config = dict(
    normalize_top_k=False,
    routed_scale=4.0,
    balance_loss=0.00451,
    init_std_router=0.0213,
    tie_embeddings=False,
    beta2=0.99,
    train_tokens=223000000,
    dataset='wikipedia_en',
)
Below are experts of layer 5 (counted from 0) of a mixture-of-experts language model. Rows are named router (the router's row for the expert) and show model dimensions 0-255. Each number is 200 + 20 x the weight over its row's rms, rounded and kept within 0 to 999.
After each expert's rows: "comes before" lists some tokens at least twice as common just after its tokens as in all text; "gets" lists some tokens that make up at least twice as much of what it gets as of all text. This comes from a sample of Wikipedia text that the model never trained on. Tokens count by the router's weight.

# expert 3
router,194,221,189,189,217,220,191,173,196,223,202,183,181,179,205,186,162,217,199,190,214,213,190,202,192,229,196,215,199,186,221,183,206,173,204,195,218,181,198,229,209,191,191,240,173,209,184,195,210,203,184,209,233,206,217,220,189,213,212,175,215,214,211,220,214,204,176,174,191,213,188,171,215,205,177,209,179,176,209,209,238,195,220,166,187,190,176,214,178,187,219,163,180,208,238,154,236,245,174,220,191,211,218,194,160,208,164,239,199,205,202,214,216,180,192,185,198,229,207,202,198,184,183,207,217,167,190,195,215,193,192,216,204,194,173,189,233,221,212,234,233,219,240,162,212,207,237,206,192,218,193,196,166,184,212,198,243,197,164,190,195,227,210,167,225,183,212,223,220,149,197,170,162,197,231,214,208,178,197,183,201,203,187,203,175,197,214,181,177,203,187,199,190,225,190,185,205,180,193,177,164,170,224,180,175,179,230,230,179,181,190,212,221,149,178,170,212,199,205,189,173,178,194,189,210,199,211,200,211,203,223,191,205,188,170,217,213,201,219,192,193,194,236,157,194,182,181,191,197,239,207,188,202,217,155,170
comes before: "\n", " The", "1", " He", "0", " In"
gets: ".", "–", "-", " he", " He", " "

# expert 16
router,194,186,189,193,231,224,202,198,202,213,202,181,176,183,219,183,210,185,183,200,206,235,226,186,208,177,185,216,208,208,201,216,207,175,190,181,192,208,209,191,190,189,174,176,202,179,186,206,154,192,198,201,170,215,165,182,226,214,229,177,224,195,204,199,231,207,187,162,188,206,201,195,177,210,166,220,199,165,226,231,188,204,200,199,212,178,202,216,219,206,208,168,188,194,194,188,230,202,169,219,194,194,219,172,199,201,195,213,211,194,172,185,233,182,225,210,180,213,219,230,175,209,208,201,222,168,214,205,189,185,175,204,219,242,192,196,203,215,205,261,210,231,209,167,239,184,216,186,185,236,167,201,154,244,155,214,203,192,200,200,166,174,220,148,197,207,176,221,184,174,186,198,184,187,165,193,203,209,209,190,211,154,187,195,210,161,235,201,226,208,186,218,198,203,202,234,203,172,196,171,201,197,207,217,169,175,196,214,165,201,190,211,214,237,228,165,163,188,207,197,209,207,177,169,223,196,192,204,211,197,193,181,208,215,156,239,184,192,166,195,213,220,207,164,199,213,176,177,201,191,207,175,209,171,197,211
comes before: " |", " 0", "–", ".", " ", ";"
gets: " |", "-", " 1", "|", " 3", " 2"

# expert 19
router,201,196,220,189,230,212,216,210,217,226,202,200,173,210,222,195,204,205,206,212,214,244,204,221,196,208,177,194,199,249,190,215,217,191,220,200,218,169,212,194,223,212,192,223,200,212,179,222,170,205,206,211,224,228,166,215,187,169,186,155,257,208,213,219,188,207,186,171,194,229,197,193,172,178,221,219,196,174,227,222,221,207,207,170,192,190,218,220,199,188,191,158,206,201,219,182,210,237,203,184,208,197,190,196,166,210,184,189,160,195,177,201,216,223,227,214,171,200,204,219,196,171,206,204,231,157,182,188,216,220,209,240,185,218,177,222,205,233,212,222,240,198,218,200,193,221,212,212,214,235,224,221,223,220,198,191,199,155,225,214,205,175,196,161,167,222,201,205,208,201,169,206,186,196,216,229,194,225,208,199,209,199,211,212,216,163,176,180,196,236,157,208,208,210,203,161,224,203,175,180,185,187,214,201,198,204,209,168,193,209,209,230,206,227,232,210,154,206,199,196,159,174,201,189,209,177,190,190,236,206,198,213,193,234,220,208,207,165,187,176,174,155,185,209,176,204,193,186,198,198,194,220,207,170,196,231
comes before: " |", ":", "–", "′", "th", " May"
gets: " The", " ", "|", " 4", " 3", " 5"

# expert 5
router,237,182,179,205,187,175,214,206,192,176,233,229,213,212,195,186,184,174,213,209,200,237,209,233,216,206,224,195,234,184,186,189,218,211,214,212,177,216,216,257,176,197,215,190,201,201,168,170,216,192,172,192,200,226,226,221,213,184,171,188,226,182,212,216,220,234,222,182,176,207,182,183,184,193,196,156,170,211,201,205,204,194,235,229,233,188,187,187,195,183,224,175,173,183,201,176,203,216,175,221,214,200,203,177,217,229,205,227,181,220,184,149,199,181,182,167,263,206,174,195,202,191,214,194,223,175,225,208,204,200,213,193,194,197,164,208,186,226,198,239,223,167,208,153,167,201,227,191,203,204,212,181,212,226,185,220,172,191,179,231,185,197,220,225,215,188,227,193,226,160,217,207,209,198,199,210,179,187,207,207,163,198,208,184,209,188,171,178,190,187,208,221,192,186,158,213,225,169,186,224,219,170,200,192,202,200,191,200,203,179,206,208,198,201,192,176,239,185,206,191,191,203,201,220,192,211,222,187,204,210,234,180,183,225,175,221,161,182,209,182,171,161,198,220,201,185,206,200,187,190,228,214,204,233,207,215
comes before: ",", " he", " it", " she", " in", " was"
gets: ",", " that", " 2013", " September", " season", "s"

# expert 17
router,216,222,231,199,233,217,180,220,215,220,181,169,206,244,213,212,180,169,218,192,207,213,229,200,207,180,225,191,194,220,204,205,237,238,212,179,231,199,199,245,208,179,218,244,187,196,204,223,219,198,241,166,189,158,199,206,203,199,199,199,206,224,214,186,207,207,227,185,184,172,207,202,187,234,212,217,180,214,196,156,241,176,233,230,189,200,226,164,190,187,171,196,206,214,176,182,219,168,220,177,206,231,209,196,188,213,249,229,208,219,220,259,175,198,183,191,199,209,223,173,179,186,192,164,189,205,178,202,200,238,214,186,178,199,229,209,194,197,182,178,217,210,211,240,211,198,198,181,212,153,199,198,202,199,232,215,180,211,200,199,220,182,185,218,200,173,183,248,217,201,222,185,179,194,236,199,181,171,209,177,183,206,177,188,203,184,178,195,224,186,197,206,187,212,200,199,196,170,169,166,188,216,208,233,199,203,176,218,210,192,200,199,185,192,217,215,193,186,183,202,215,223,190,176,183,220,222,229,215,165,227,214,170,167,188,195,213,185,190,182,202,212,191,205,210,232,169,205,186,200,198,174,206,184,209,195
comes before: "\n", "==", "-", " ==", "===", " The"
gets: "\n", "==", ".", " ==", "===", " ="

# expert 22
router,193,195,185,180,225,195,206,205,202,206,188,187,191,195,229,174,207,206,204,215,247,224,194,216,187,205,188,210,211,201,213,188,204,180,195,191,194,192,168,214,190,230,189,219,217,196,183,202,163,221,208,226,191,225,163,222,218,156,221,195,234,214,176,182,223,190,176,190,194,207,212,204,180,163,204,195,174,208,183,223,185,167,159,208,182,179,218,189,212,205,218,189,207,198,223,178,183,226,187,212,180,226,224,174,162,201,178,183,208,200,206,184,225,179,196,207,202,178,228,184,161,198,193,222,184,199,197,204,166,233,198,185,177,227,187,194,194,234,210,238,218,194,184,208,206,177,205,208,194,230,198,203,215,198,197,199,197,189,154,226,221,235,222,186,169,223,218,209,235,183,189,181,209,182,230,179,226,204,215,189,193,190,194,196,222,183,205,200,202,206,165,255,208,224,171,226,187,197,210,189,181,193,177,215,241,203,226,217,161,218,218,221,222,194,190,215,168,196,211,166,174,223,179,247,173,210,232,207,193,228,201,202,194,177,186,227,190,159,193,194,208,203,184,202,189,174,212,173,245,239,188,227,201,146,206,229
comes before: " the", " a", " he", " that", " it", " "
gets: " |", " that", " with", ",", " to", " for"

# expert 9
router,196,222,183,183,206,158,186,149,209,189,220,199,180,156,209,238,205,204,198,238,205,207,197,211,202,207,169,244,184,176,229,221,193,181,175,207,193,193,195,203,168,224,201,221,194,251,199,223,189,211,189,211,214,216,171,179,182,209,194,207,233,181,189,166,221,193,203,204,189,235,211,183,158,186,188,217,214,193,224,204,185,227,179,185,187,204,191,230,194,224,217,172,178,188,214,159,222,224,213,218,226,222,185,185,197,182,187,178,183,188,191,193,215,187,207,206,178,194,180,203,155,176,205,205,209,169,205,214,191,219,161,241,186,228,224,201,213,197,219,178,203,193,205,218,215,179,225,209,167,225,251,180,214,187,231,183,208,193,192,188,187,221,214,225,219,195,207,190,233,161,215,230,226,228,203,202,228,199,203,183,189,205,216,197,233,186,203,208,170,218,202,224,184,223,224,202,214,239,195,221,171,197,220,192,202,183,201,204,218,149,194,188,190,184,249,179,190,198,219,189,207,191,181,232,185,201,196,158,166,215,210,224,232,213,203,213,169,217,196,174,212,184,202,223,199,189,184,198,188,211,181,223,230,191,197,219
comes before: " |", " 0", "1", "0", "2", " 1"
gets: " |", "–", " 0", " ", " +", " \""

# expert 2
router,180,179,163,177,217,207,183,186,210,170,222,216,187,204,171,182,202,191,210,183,216,210,182,202,213,221,173,200,181,239,189,150,193,195,195,201,162,161,181,183,215,217,199,199,167,182,177,217,204,181,212,220,215,226,183,167,198,204,218,215,208,191,184,217,176,173,213,252,198,230,197,214,190,205,182,213,205,201,156,192,205,190,186,208,176,232,190,206,180,177,193,231,191,225,187,238,202,217,195,206,209,210,214,212,236,208,211,192,241,198,170,232,217,197,209,220,193,204,198,168,226,224,188,233,216,200,235,192,175,214,158,201,162,217,152,186,164,201,209,227,190,212,184,229,188,188,190,217,180,198,188,222,217,172,226,167,192,222,208,190,186,193,194,224,173,186,193,226,219,207,205,191,202,219,195,210,179,214,168,205,224,161,236,192,202,200,170,184,187,208,193,216,169,193,212,210,210,171,229,213,186,181,166,187,189,162,227,203,223,175,235,195,225,219,188,222,185,165,229,163,190,209,164,224,198,201,210,180,188,199,196,218,209,188,188,189,242,208,183,226,186,200,203,186,171,188,222,196,204,169,176,190,202,190,214,215
comes before: " the", " a", " his", " their", " this", " its"
gets: " of", " in", " for", " to", " on", " by"

# expert 30
router,205,195,188,203,207,201,189,216,214,206,192,188,213,236,180,182,203,201,217,160,180,232,198,148,212,235,175,206,210,221,209,169,196,223,183,250,178,151,189,211,185,198,220,211,220,165,171,181,208,215,154,225,150,190,220,191,180,200,181,192,206,199,179,190,226,216,196,224,173,188,185,178,192,184,185,213,214,205,181,187,188,190,191,247,204,198,226,198,175,202,206,224,208,171,181,212,167,187,198,216,219,214,222,188,232,176,205,200,222,222,188,191,234,175,159,198,160,191,198,186,220,197,192,208,198,171,219,248,185,227,192,180,187,195,194,202,177,177,162,216,175,211,197,207,184,206,213,216,191,218,204,242,181,162,231,170,187,218,182,212,220,174,220,184,184,205,225,213,210,178,192,203,185,187,207,169,204,207,219,199,198,209,203,193,175,230,224,208,198,206,186,229,208,194,219,185,203,189,205,221,225,191,176,185,224,183,192,200,183,195,196,224,190,188,153,236,175,187,204,170,230,226,191,210,219,171,200,173,226,194,162,211,219,166,229,191,178,200,209,232,179,220,189,185,188,177,229,200,214,197,180,225,230,201,181,202
comes before: " the", " a", " New", " his", "age", " London"
gets: " in", " at", " of", " from", ":", " by"

# expert 18
router,195,229,184,226,193,190,211,179,232,209,203,200,209,177,195,204,156,214,186,227,220,199,217,229,207,195,189,172,201,185,200,235,188,203,211,204,171,223,193,225,173,208,198,242,200,210,182,200,169,206,173,217,231,184,181,187,190,182,251,192,210,250,240,170,193,153,188,202,208,190,212,185,170,201,222,218,211,174,187,206,184,225,220,194,233,180,215,199,235,178,202,190,190,221,227,162,234,179,186,195,215,231,217,227,190,221,217,206,165,167,214,221,208,224,229,175,183,215,220,199,173,190,223,193,201,205,181,210,235,188,188,205,188,181,205,209,189,222,199,176,226,167,209,181,190,214,203,162,218,219,181,189,189,237,187,244,227,188,226,223,171,168,160,201,214,185,238,233,196,194,182,212,211,198,198,214,197,210,200,188,193,152,209,193,210,193,224,173,202,222,189,183,181,205,186,175,204,221,186,169,196,216,172,203,188,197,209,210,174,177,197,230,211,221,218,179,170,195,222,200,186,222,166,210,167,199,212,211,202,174,188,186,222,208,173,217,171,183,209,206,181,188,219,190,208,178,160,200,204,230,188,180,190,209,223,198
comes before: "\n", "|", "-", "==", "===", "The"
gets: "\n", " such", " well", " Rad", " $\\", "----"